python train.py --n_experts=64 --init_std_router=0.0152 --head_dim=96 --rope_theta=10000.0 --qk_norm=false --tie_word_embeddings=false --beta1=0.93 --max_grad_norm=1.0 --train_tokens=746900000 --dataset="wikipedia_en"
Below are experts of layer 2 (counted from 0) of a mixture-of-experts language model. Rows are named up (a neuron's input weights, with its number) and show model dimensions 0-191. Each number is 128 + 24 x the weight over its row's rms, rounded and kept within 0 to 255. Numbers have three digits each.
Before each expert's rows: a language model's description of what the expert responds to; "comes after" lists some tokens at least twice as common just before its tokens as in all text. This comes from a sample of Wikipedia text that the model never trained on. Tokens count by the router's weight.

# expert 4
It responds to: Mid-word short fragments. Short vowel-consonant pieces inside a word after an opening fragment, such as lo-ud, fo-ot, bo-at, see-k, manuf-act.
comes after: " f", " se", " g", " lo", " bo", " h"
up0:157110144135160144095148133156075141142131116118142109152157119110165155158137129091104134119156129148109145157169126120139131086109095143141132152148116142171095123134079147152145138196132127122141141113076121124095119102118137138145141170142138148084119146158169168118139066093102105123144142137155123137147098135094112116100120191137124152120111129131122129094147130138129126103171141122120143114104105123157149121143127106128116135120135114106152064070114144071143118152163103135169152119122111095121119105128084074146129130137099157148099111140103125148105116137125186148
up1:141106080140150140116137119104140108164139159093143096099098118172157109110182104116122130145153109103091170132170140116124137117114138152139108131152094159148141113154142079130142087133142150122111149149135139106117123097115164150160122161116151136111081142151109153148157132135086130121119104136107103158102092098163108141180053087137080124130113113134152118144141148120109130121143108116118102134125136172075128135135121137099145116042106112163134151160132098113143116106158093132152118140157143181160126122152149128131129127135138136140146150115144088148120142119129113080
up2:149096147137172136149137140143124147091136130103115117121036140149152151134127125166140111142150103137166112119150161136119160106143136110158099143136174076146098116139091147061167105132157112120094085176161130090111130148092158137112097126130124123126083149119089171141140172130128119112179113131156138174098149148151089183133122186093138146168095142141144125116149132144110145120117106108114137117100144113091127148129122117130095127131146117149135153121106121129161139123105137084115134148119120101128098140115127113128157105139148103118106106146150081126131087136140145125
up3:125146096170114103121146132127117130136119138083118132139156118165183108113131147152116088122142116132121117126107131125150129139136162109097147179142110125176122111137126125135138114085088118134119144098153106126113150136094073128138100159096116141161195176129115135092115132163091095127144123118153124091106133109116133124116105147137122134070126130211112130154117143139117111141154117128118116120112109127082139115136147118140138164122119116165145130158135123181147128105143152136140148147148130106175123112118100173133187143131119141135115092105084100112173137067128064128
up4:129152141071141131105167149127172118133120114092094141118149147143153106133115139147154152085129144079107152117121128120098149143139121131143154155136113114095091168131133149135151128103177130118129123092123145120147181143109076100124136130090177164103107138102126079101120142146166152125090152170145109182088090163131135132128136135144123117141171148170124144104139180132121111084143101126111109132112095170116170150117112138132090121086145140129100120142141087131089154085103152136137123145099121138102109116155141165099149097131153151147132136085117107113107149132098129139
up5:086162128166143103120125171131118149114152166122088137126149132138136117112171115132143120107106175132124086129131112133146108079125137127142112151103132061085127099124117111152104119148128124171184129159128118097138100121122089145138147109149139185160108165106109153103140126143095132147180112142148120157144109131144162125126151112123151124109106120144157093108145122174162146104135108139096151108109107131086167129113147160116139124108104112118152133151109153171136135091142077098153131121095155079126136094164125112106142148123094156113155095147100114062150156120146124117
up6:116112152153146125147140121142145103099144114099119133080140130093117112145101165145098142122124133216137097137104132141135101152079125138150112128089094124126130116111147126118096124153140127147109107108105120111192155126116184099129109120147126169152127111143137110136121171171119091114176181108122114134135187111134148124118159140144118112079133115129092126119108110170128135086144150120127146121149157178116103093106125141155140110085119115109079164146154105079105138140067125160141120113125141127125141139131127133119141098168112114162134164112168138105147118157108142102
up7:100133136103135116105106122151091110131169116141097113150142116154128165130131145145127125144086102158124139150096149148094127164091144142112115189119114142120195122125145121185130138136144168133140111151126148104075122176151135140132146153107180134100093111138113117177108137128150113096172072133114151153114094135094123080128126119129104120117125140121126093079072094140135099146137109217123150122132113124096114122137152159124135127131160133119123129136165114125117108137123118098105103147128153141140131114175139122113156133140134110140109105116134083131112101119162087079
up8:126136114143132110118125129124131132099135130151084119118118160134121137100156186125166097126174159140118154140129134141161072157126128157205156070158100120169120160122143155140178099105098150130049112123099112127111143131105104108122103119119092126092099101107141131144128123108126149125153137114108126076082114121158083147114135154150137124111102128128158167147115122105131128117132147140115132126108124148144124113190124166164130154137088132102159119121163114127123097153130170135151089107122105122161087119117133149157146167130103132127104119097153127122100110152091135165
up9:131140137113138138063136159119122077132143123149144130140094159126139114134119153123126100136110109153091069125162138112151116116098138132123172149139154138122135123162144114128096108106136118147108112139108124095188163139090150181113151109124120113163121138098126141156097077175129104130154103135160137153127160147150103133156121105112138139068124118128092139102113127137135089125147156164117154132115144139129092185135121108130137109109127151084119152154121129166151117127131125107119078126133117122156110126163196066140134111099127172149092125147121130136114164087103072119

# expert 36
It responds to: Pieces after d/ma. Mid-word pieces following d, D or ma, such as D-ex-amethasone, d-ad, d-row-ning, do-ma-in, plus "sh" pieces like sh-own.
comes after: " d", " D", "D", " ma", " Ma", "ma"
up0:144052107124111110091138120111144111106144109147087127132059164123114146135150107111177106042178143082092127122159128128121137131098116137139110160165102128167125141118132115140117143150178134156104113095087151156129088132124160120139122166091134102126146146131168110124140150129145165081111103167117138125117135138131131128146132158163114138139137112125125091109110136128140099120146148093104175156125109139132142134137138101137104115093093170151136139112126151159152131110100167161126098116077144121150154106081147133108147133107142136128106150146138130111139143161135171108
up1:146069136076140131203140119096096117131132140140106128117140117100122141138142090134112121135091160146143129088149143139096152161117125155151150139103146107112129186100113155166138171133123131114149088134146131162123117118159111168155102126085089161090185156110140095130141129135083136132134152129121123131102080122107151136129095135133125127118135136115151119124137099129113116138143136093156185144142108124106133125139174138120143101142100127177087139142146107099147123113143068141139104123113150157077154121116136111112129093111142102142136135159107133161177112140064111118
up2:123117110094086107126112128172120154097085102122159130092168105066120128127118127148103137083170084120120131119116123146107142147145127114150148135109114083146146138109114130162160133134119165102154112118133119149158104166135153180129099130146130100106100116180140142145108128107101124110143125142149051141134140084159083150129141117118148163119115128141120179138177070157116134145126108150143123104164138095141141102169139094128086122117091143133106153134145145143106107157154129142130129136143109133123181168103145173142135148082147131153106138129120119101134098116140159109
up3:086170156125170148082163124102100134115102104129123120092071090116116165133130114143075108156130133147135080163144146121146168166116136138150149116089133106115124130082133132129109148127121113102109128084115146131112135117148105129139115120090125135074142106146124104114133124102157128160128133138137106095125129136154119124113184158145140110100084155141107155142176087183144154123145153124118112152143168124144146141159147111121126136131114143142103148121160141138141137133102095178150093101123150070150116111123164151106168146150157094128138112080107109128090142082132093125
up4:074134120163087156120132107131122143134133121146103124109118129147143145102139108117105134078095119115110106111126163198134141108100150113126115140146126120132132141093184186100132107120132107121134131170114077144190145122058114109130112105133116139156081125134134071123093140140145140122117132141146089173102126155114120108108147137139184144133122172106122138119127179112144079089130134158147128123106128140084125136096127112159112139147145144116096093151110146112127157154109107099158134139138105149172104122092132147140129122099141118125133163142147094165123162173127093121
up5:127161149114182144138156139127133107132129141158117151115142140098124137131097152120098122104126063173125105136129125131156123151159151144122142145157135116111165111117106139121097121134145144117126092111145125113146144150120126130114149134124187136080122141159112099124107100082138117125109122119075110117163131082147083116110102139107146129098133153155089149090128107143173147115119165180086141085114114155122170111118144076186143110121128110131103128093129145112173119118174099159167132147119137081141120129129136132100131119123130183087153137106085098143149152115124094174
up6:115108126135142137154071166109143157096140133125109137143098138133137155125103123111193155161088120130112161099089142122172137124089107112143115115127134158149081127126126151152153092127142063163151135139111128100128111118134136102088125138148092136082085142123140136120146119130140078118090119124136146139078133121127163130164167178156118136137105143137106135123133131097155100119138151139143109136151123186155135105088110115140148106122149135099140083185137139127098165144129117138141153127153081097100168149115139122113122078124148134115140110088138112129114196114141126161
up7:137107139134156120143114144148143091144128114153118112167160112128144176118151115088105085162154146150089132150157128131136153137080132129115120164135132131072141150084148129050120118054115136130108126158180153118084135101158103120102146129105122146161115154128123094141150125085127114117145135119110124154141145073149093131099133119134134138114162137149128117132147152133125162119136145121112114133104164118128087138182138119124132099142149177141097112150146117142129090128124117124148123154079082104096153148124157167128109079132102129106099133146135146133116108138193153112
up8:131148165111115125118146180127127164112100109146110110144151125115148117145102110143194179120133159169126149142139104124140114112102126121140077106108102148087141135101154160122134120160134094120141180135102120141080116076124112133105154113052132167115119129125107100127137062130148137150138134134085135151125139104149109098158148146140119175096132086107138113165126119128139104132113147090127140099135127126133138162131148133144103145103186087144119097166121155138099093119171124127123127108110090118164132140115193105145099110081132140151158124126137106110120130116133142139
up9:143091088159150091105142156170119111114132114134123099144174122138171123126142118120118117153126130145120102100112128115135122102147154108126173124135125161143143176088090195112129149105120162140128136137114118117148130118112147135125154117153135091136160176113147117114082123124118131104113124144133095113159182116113127109096125120128157118131133108126157117115098136122086127135142135195142052105153088143096162150145134101122160126148156125086110090136100122097155156146161156121122110154120133127115123114134161157150108082128164131091099152133147075087112098173166126137

# expert 31
It responds to: Line breaks. Line breaks ending paragraphs, table rows and infobox lines, plus the word ending "ite" in despite, opposite, quite.
comes after: ".", " |", "\n", ")", ").", "==="
up1:112109112149137133170159130139119108115141113152088097102129118116123100089139106120173112087148145158109129140088108100141127158163094149118108109139121139172152145140125098130099139137126129174124147135133125154135135141129075125099132113127136232144076124095126138120140125109093124116140123106131102116133130143122113137112096168124134144097088094163121129151128165164075162135119132157139145138121082159150165146095095099173104129160168140130121135132122104116124103175082103098175159119080130159127148141151156133135138140130132151119106133095146100147142167142125100114
up2:162147140123156135132124111122128106134130113110121151131179114115116138133153162140113122163124133150146137160106163133131093140142132131107131117116112121117122112130131117170135078122107148098118125117105180156098124172108129138146123111130101134146089132100164088146136127144160150122125134100125194142104128098084089084103139130136105120108168163100143108166063097107121113145150141137101107131148102156159158120108133147133101110113089134146146153111108163097110072159120143074128105150116109145172082121101116106098193131155116156177113112139163149093155137098141154136
up3:141163150124128085119125175127143127110122156144133103122161104131095117098119128134139138101147098120162123136134120116101089124103161117121147128145115107172077094130097149107118084163161150125156134121156140180164136142139202165104118105124124167122141123141128164151117139114180101080091160141121137150113149143107093140077156121166079117160150144099132107156097113109164110094123144090126100164149111152086146131157099140121117112147109150117140163090122120132152122093169128126091120124131109099148103092107141119130131122121087146163143141136121122140095180142117132125
up4:180127156126132098102124148163153145092110138148118113135121125098139153139130080131171095137148125135115103117130155121161106082120112121116115156154131117104084135124104173156139156138125177093126081159155151102166156124102088127106122111103142115114099159098127159149136144150128135160084104120152169147158131116122147126146128134146061133145141145151119131109108121088117081149118110100163169138155129114119097115084079114165111124131140143164129157147150133163136153103124116118155136129169132162135090108073131105141092141133078072126123152139110088131122106120137124111
up5:097108111112110132118097146144078140129125110155113129129138148093138138135093083133129137157121063127170145112169143151141188092098105116107127175114146127166087121117144107132111149118185127122148070156139117141109117119141126106114124116110110141128138138141123130189107141114148134085144133156149144125128167199153121127130131167129130115126114135135156148138145130128166063114143153107126172096121118110100135124137144118110153160135165132161081128152097124106083131110098108100098133140128117140133181153119131141172103124091152123064105131147162133110129150110113124131
up6:138088146166171129150147137153157148100143134123163145125141131087177126106142157147143129123118118118159108080103175118169145103146102125119126157117084107104144112131137134190145144153155162070132131107105126130138124087063102124149117133144168088110088130129124129148102144143141123189109125113093076136135172102085167148124116159122145127131147104103100113148103147156112136124145141114143118138068134119127097148092127152129169148114120130125116130159181144143076110111108137109145116159106155123147128098127135157117124108116127070115124132131154114132128125152144158159
up7:164096106149122085101162091116124123111156158140132143154103129099110148130124106194091159113134143147126155144146135155153124157128129158073110156102129126134131141099126129091153120177101162088124102155093137130119127149141119107089114126163153103111146143141142118170145108126109125151178152153076107154118149132137089153116101118150126115115091135137141148162129138113131125122058143116094133072102102097136116126093149097124117126108108159135127159159149080163095112128120097172142161121091151112104127130131133144113124150127163083128144155121125151133107163122161103169
up8:145139166091126195110158144151133144135150126143145108143125113107125126131125120187174140134148115163112117128113120129154090112119089125123109141126097145145146137088095138136144129105099137049152175177148090122132143082146120129114182085139122158125143122123145136145098109149191131146136114119108095130116152139147126146139136113085125123147094101125117114125133049084104150119142139116126138143151130158133097110138135116128117117114137153157135167130147156096114149123111144125177129174122127138144113148094108153173126119110075110101117138189130121118129092100118099141
up9:137144103150102123174160122129110105159113134158112092141128139108143107137151131133160106135120155129157140151109138170148058133146124125116155174141084131146071120164154108174102140145108114111159096132085120139120112160112139119094149118121121138116152118121154129183132071125105149155109145148107118108155121110128124135162125145118124124124124113109127091108125156095118199138156139149130189087103122129147161128100159156125116100123114080129136123129111140156093118141117113073149090160134156143137126114156119109155099155068135068129116126107111074140122142130133139129
up10:115133058123138119090155131147139111151109139110125178121124115130112129156121087130121139142140097097134119134137078112139137128108126122132105123156113177124090110086142154142159151167146101166121187131167113100071098063112122095121087088146132135114060115126141129159110139151151106137102142131114160155160133099136136166107160144112163134167099102156135113150160157124121124109154123143130184096129102133156173160135107135139108127125135096152139096078150087131135119169151102148146139153142145132135123112118123109128141131125139150137156129148130094098141124098141136084

# expert 27
It responds to: Word-final er pieces. Endings er, r, d, y, t that complete a word, e.g. manager, Commissioner, engineering, Federation, Morris-badged, often before commas or of.
comes after: "er", "ist", "ter", "et", "der", "write"
up0:142124104092129180146110139139164136094113122100123085146138115159095146127079125128151075108143134106106123151103158104092149114140158169155109109164124073136141103179144141156097137116096124111148139152128129142144146136134109138107103134108094107120105109131140143112161136109142119155158146150156148146126150095142155123092133138132102113169186123152154087141077149138141115108125106144124131128121141114139111122141194105129135152098086130110126128128162137119092162186140141128111126102106160089186074144129147151091173104086147110104101135128102118117149146125114119122
up1:175056135141133142085061135151127116140174116116107087099128138149112123155163134141108162133127156134141117128101104146124146099134116130165121148154125170117154171121140128127128109149128124146106117109142115094196165138083156145106065181130124108166117099115147115157135154160088152144153151119128120096184140148140172158111140175142140129133123129145110115151121116124142090142111100157122128138133114143155139129121123113111121116153157111103131099102099125126141108119097122154134079138107083100111143136149158121114128095126097142173098122104086145160146131106111095109
up2:120096145129140154090133125117143120138129159131132103121136106155131089156137145183157164163077139132158092112139097096083172160142126139126144077146156108125096131148159104145127168148119079152111102126111130098084146116146131139132115136171126134109107101137139104159120106152113100140129160125119113129149084120137172153113151127123141106151099107148087079088135121128091103118087149120091140087120154145105127149146126139154152100133154115147120096147103109124124123110090152157148105154107197123132128073129151098149129152169132136166100108127118071145159141118141127130
up3:146129098163160179098129154111120122167166123106137123150154119146084148142179097119127091094109150138171137136107121150135116152140112122098149158125135116161151156148136113181086117124122116097087091117129115134124110150147125105134152127109103129124107103113132127128150125120162103133096141153123119162173137144111064151096127111162116109115116106132106103100143192109169133184116115169121131139106123092119154150068154110147082147106121149137112120123110099118130127148106086153141126089108174125167127124127118144167146131122139112119127138143148134084061147113136092131
up4:098097158094185134114137198124064110114102097155170117136142109129117105121127173117112111122132133151119145150120100141153135206121128142164143126126140134114175157129148135148135110133120140119058114163128131155126111139140137155135131144117145119145152181120149104151130089143147123090125136121142123159160127119147124102120139096123135105117072133097139111113166110084167136112133124150109162104080160142152143125127116135120118127129127114188114139124085118143151158132096154119125110113099113133103096075114167140121089130123078073110130133118112143114106093110137131143
up5:127154128135163073115143129143108138146113118122150147142088069117145144115169134118156142115112134109141101119126135139138146165088175122126112135113135088150130131124146108083177139167178114139128124134136129129152076096135139169131097169142087098078163139124122122114145113138123169120127150095132143118120152124140142095177097141144134085126138130070113102128119133143138093101142131164147119107131121142125098133154172064180127107107147139103167123144141170168168109085095131141126137158145110101161137094118134107085155143108149109110113107127148128090110148144117124095
up6:143113156126133116121130127156114096115155120099147164113076033084132112074141169138154101094161156116122140119155115118140109130130140099113159124135130170132140169119121144144123114121159135164120102074103148116158088116152129131118140092128152180151139113137153093145091155129132085172102142161145126144128142122132121080093124068137153182116118092114107115162138109102138118137138098159104135160128129109118141141147092118116140128158168106128112104165075154120112166106127124101126149111154149123110125153141123122109120119157133153140108129133111157168133137169132150119
up7:146096154150144100100155110102121121121142125145140108105146137162128122129135141158168115102144141123097109105126150113097140165147183125123123096158146119113108094098118172138107117155160089127121124118106109133145110100165112138122125110122181150102089131141107150120165106123140127117121131139123111142146136122135135165099152166117076123107129093093106140136148154096135068104109146123132164133115112163064117161127143144109187131148101118144165136137076109153151153114129154131137120097105127158116075124132148120078159122174096157140162116125111143096211108132120108128
up8:120090115129148097152111177098130127139152145159095119132157140118147171169115161125141082118121166087131122152117135120157108159112176143156089148141137131148148130094112156141096149119158128139085101127151102116133162104100160121090110118164148119158151089099195123164155099108136115098139126154119167124120120130112103130142116164086132169086096096108097119156115114127147145180133179157139124104108108160127080139124155115140119151129084113140113130094094085147122118117136120152121181135156141121182103139139099114132089120137131101133121109140100135131132121109124114112
up9:138141138109125200099127143152104168101124167120114124125138177173094149113147152133157129114113116115126160106130102099121127150116107114149118124125091100094164118087088118126118090133138136145106112111137109126152150147144120131130112138156068153151119158116110106144135141142114165133119077140105106110160129129095113145174139118169080085150158130154120134135105140126095096145152079107136130143143128104112155122155164137132131121093122168156127121104109117140128130168099150095173152122136121161180109129130159111177159108154144082145087119128133108148142179084086129137

# expert 33
It responds to: Two-digit number chunks. Second halves of years and numbers, e.g. 17-59, 17-88, 19-35, 47-80 in dates and tables; also the ce in enforcement.
comes after: " 19", " ", " 18", ".", "20", " (19"
up1:140147090171117114128131121143122150137169100158136101115129166127135128116141092132144141131099137115145143155100134149107136140097112156144184115177118160143102099150154136133083107168166128144100158114080133094118112128147155119111155151113124119120127138111135152067082111148132149128115156123134111108190120183134137130073133102127107118166148114133119147084109121130129106147092136124122122125144087152057120136147152119095129132088104130129116148140126126094123164122110120110110162167173168114105110146154127131148076106112164125161168128168141173117119111092126110139
up2:154132127119112142119106116114088201093112184136124110148110139113113113199157148135117128103121156121159082153105162128133139129141133119135154127144150112134159113061162103152133118102116115111124095136172128136189109129143147128126116104142164161103126113145153138124103125109139151156090109128118101106147158096102117090130124134128145124143118177133103143151136101106110132126154130100139130092113107104112140126128099150098124085144123149116093117132095093127119145121191146070131117132125106142164145121193154133128136146139133106085116107151143052117147127171135129126
up3:122174119177128105157124140144129162159135104094121120138122168134136138115132155134116111104156112127098128128133119112078161137128158101158104163136182082169147119126129081153110131170151085134121144098144166122069130084109085110126124159094112179165143147080125132144103117131136084140118132116163162093149098110135131138177144177151095137127107138126140131101119122164179128110109130152116137138164093077121155124080105141124134155087105159138108105142155119101091130124120145114130139134115078148115137110103123122115147148127110151124141122139134110145144116075140105130
up4:129136140119122116094165156112061195151122143192169112140140131109118154140132115126124126136146125089134156109148124151144143161165113089075119112149114135119119177125119138121128185142131073134076091124118111128103153154135148126140142135131093134112150118112098135163125132091102064126154141143128141133177137135123142154068126124136104138096120106149113103149119132123130131147142118129131154144127120117086163098140117148115089114063105178096144136142156141107125111150140173110142114107087122119137125109153113161097146123136190135154107146119100161110130107135122148114
up5:144120111107118161132165181136104110167149134102109107165129146172094139128089130094083158131183128128154148145131114099151139146139090131128161148121124107136116131143129130112143125120122105122115066139115123154078145138144129125137158115081185139106168090094122092164123148133179106120158140114102124129135107109141116104074118161077127108144155157102160074124091147135149148100146117117125166123150160147121140153110154157134143111116128101114100116175098128150092129131119137123129131120109110108109125137119143140122147152152169151092148121114136134111102071129167180105
up6:117115131174068136118156128169154089094133158164141093098200133173137169098136126141104158130124133128135111131120104148156097098123162127114166154130105114117137173085108113141130127110115111108116135119147124135082164119144139124109179111133140127155082137114165165113173137133129144160160134134102099116096097167164095076125104127077150151127104107134138148113130092120143112141108139112098128132135124128110138110139145150135122114119111113122136135116160112157122100131125113143142126136161113101172087146141152138136153162143156098096111135091149109151143182109095079167
up7:120123191115127086160129147142054152123130161134144100135141095147143106136149152129142121115141112121117146107144124110119137124115127199143159129160159129136088148135097079120109098124125097098131142123162179122101092133118109135118135160122104134098116136124140087159147114132119094120113141165130122103112123125111173114114130134146094132134151146123146171101136132111148124125132117164122148122119110116087175175150107116135121145126101145163108107179179117105111110135110204117131111116140082125152109111109120130110067146128120084185176101112128149127095130130118141097
up8:124138142136131074088140166147131152153170108148086109127133116084148150139121141145123107120122103132145090132129103122115117108132099159124178119075122137160134090134118090130120155159114146106145125119133120130106123152150109126154144148118118115128141119147129135138141140112074087130166179137089160107162177123102124135111152143135133101098135122187117131139108133069110142158070140125104147139148131166126152123138158140113118115096085126141118143099145151168109136124135137117146095164100148148175082178146149134126111143103127063161084136135105109118168125120073126120
up9:151120112133152140125088138130128137161112066147099148144108154114109150122115151172115133107124126126142121123158140094151106134104121163144135104130110119134099148125115115077093156081095121142106184169148103127141120164163130115114165112114162112121111138098139096162147113122153169117124154136174154129204072117154174127110113146091112111152124131128132152136099144144116122146115134128133113104157127196133135147125139126139096062127123093130130163126080123115095124109103150128111143128126136103101142138134088157129100085144150138111114104148161114112116122091192135151
up10:108108128121104111076122132141131100116119125117139141100144125157128110168112150147173125133124148125145128130133134121121144160124132143140143107131115073109134112134144153132138101114174099138122115127096143136125140180125118154074186117103154144137113154118157140125122118100124144129101087137113106110150114113133117137143099125131137146158119109160128162144163092104131133173137139108105103155129157117097175106137161117113152101185134132088138187086072101101164144084139136106099136103144117141087157155165157126106162104207072137102140141095098116158127122094116112143

# expert 12
It responds to: Prepositions. Prepositions starting a phrase after a verb or comma, chiefly in, for, on, at, from, with, as in "released in January".
comes after: "ed", "s", ",", ".", "ing", "ated"
up1:141097141158132105107089175130111130165162107138149122137128142056110147116154155072121130097121098148122151116144134120125128086112154157198191119129098106102158138124138132104138142135139118112139133163130137113146139129162125158124086133142160113087123128161120155119129107119110088134127098119103129160160158171109123104114113164122137181079144075088171134102113148124108127099131115123152151171134150122098119111119118157127116089134128127093147135148127103151108165125091112105107087128125140138153159110147160144130117155098096141121146128139099116133125176104163083122
up2:094121150073118086130119107118072135132133113144152132113159127114151063138146089155155144135124088082100115146105136131139117112156120127153154108116125126148134117104115097132122116159153100138115169152108142147112112080125122095131179174140109106173157162071134170114147164143100140139117085143136116108109152180139149143091130143159139149188109113134121176110101082155135096174146124165137092122123131133088123120147133114126120153130165116124120119140144107125181113137123134164095129092142097133152112099149138116127141109167101116165102119132124159128113142116136120139
up3:131160134151115139151154104148106116123137161120134106093128133158170108091164120131155138143120128097097099135165109094104129130113174129168151117128139173115146090154093089147125124150111061141129123141149129133105128167157177129110186153162131114113107098153081145130179105129141155159097120113120112164073146137151155146112139130112120122140112144115121138085146146111160125089078099153111111101124128114127140117110138131114108102111157136143077130118048164127140138136136114118123162115121128134133130096140144171088144167117179091113103108116135126104147137123149118125
up4:165100102108192143129117129124125125145122104122127140137132159172150160120104113165170124134136051113131132125172104162132166155123106131145108087100083146124054116106122112134092095106107150103141115151085110123114130142149121149129132156150118140174131105118157143101138091132156120126120124153138155148123160150147138123165119128145112121126160077147077119113148140154110155144168123115089101107140163153144145139141125096169089173126161109118109121114129159126111112077130152155151158145127090118118188131101137134117084124116110088135117114127110140139152126130153146117
up5:137088147165068105094162118148110113131120166163169136128132134116082130084062110135151146153107107119132160151092140140150114135114128114079115170134177123132157147082138181127120104156121109104153094132086114148131135126098121130113158115169122141159160089146121122136112107085116130183155111144131111105138092124147162150106107133114121126099125075112111146135112139136116113135159127160148152111109074099124117138143116108151186145130122113147127109148132130162130114128134115112090125111126150144131106132134138171080099145166167149183124126143171150130114128117128128127
up6:153153141134095167142121153099133152085114118132144105123130128106113129170101163137071081175183095136117184112135106157118151126097111106115153113073131097118110120121131111095117119154059141114122095112120125104105169144140121140143148130120153135119136135128188101138147127155135095176160154129128126159165114119121155173114142158136134105156097151109136109125143115098124097125115125073137143101108127096193114151127151121141125123129109164182158120159114118140093110112155134146100156104145153130135161157128135121105112128121140135086120088133118133100134153095146098113
up7:076138138142117114082128105132149162116077156141153130171131163120137104091113116134085097115095121130113161141078139140155136126131095113098146146106144100136129186090130096147090120093131119111128123110118134152111108139096145141121182131113117136142118154156136166138154132089105097134082111157096081158125142158139124143130116136101188143133092124117137128155124107150099113162109112128103127119128164133151178134138137109126107112151100101116105143115144105141138126095136140137143142107126116129192172151139137147115118152185140117105108135103123111152168125084101157196
up8:135146115130125085171161116129155165155131106144132132092120121083134134172129136137099111142146133117147141136146083134121111142101139090171146152135149123152150131116104078156152111142140142114146148168141085121163116130125072121119117126105122138119110082128117157129139123128102088082108118116153118138125105105135123111101086157174133118113130162137134167124134127164120062105114107155160145096120186129118157089097109108129150110122142071121139107106151114149149099070180129116104166135063115154145132151132138103161124159151118131136135140139101133137097162096128138170
up9:098117131134149151110101133136131123162139119112113149151139134122183185103138165149117116133143094100149129137106101137120157140151121128154125183135134119136119117118136079114135139183154132148120118131121079147121121134137115105157131104144118101181124181126142144129108153122121126109142172170107101098137070099117125092097120153103114113120095149130144158099104106076081129172120142160081132133092082076126127091117165105133137118109140093102115154136142124188118139107092127114144172118125101131150143133143100100111144143153122157168162107136110156091120162134124162142
up10:090127161101145101091112111095121116105131128132168130111128109148142081143125124131111144123118112156103136119109122132141112158134096112105109132140102144112131137114104096143100127118132150104151116137113120122157148148137153144094111117124168149137119126123142115127116133173134104155141165135166136144154130128155161132107118127124132123102112153110137126052149142107122140115134118121135180128161139138183146101095137180117129138127150091158155099132150092102147111120108057129138141092119100122201145184069136189074103169120143160121095124088133164175149128099124105123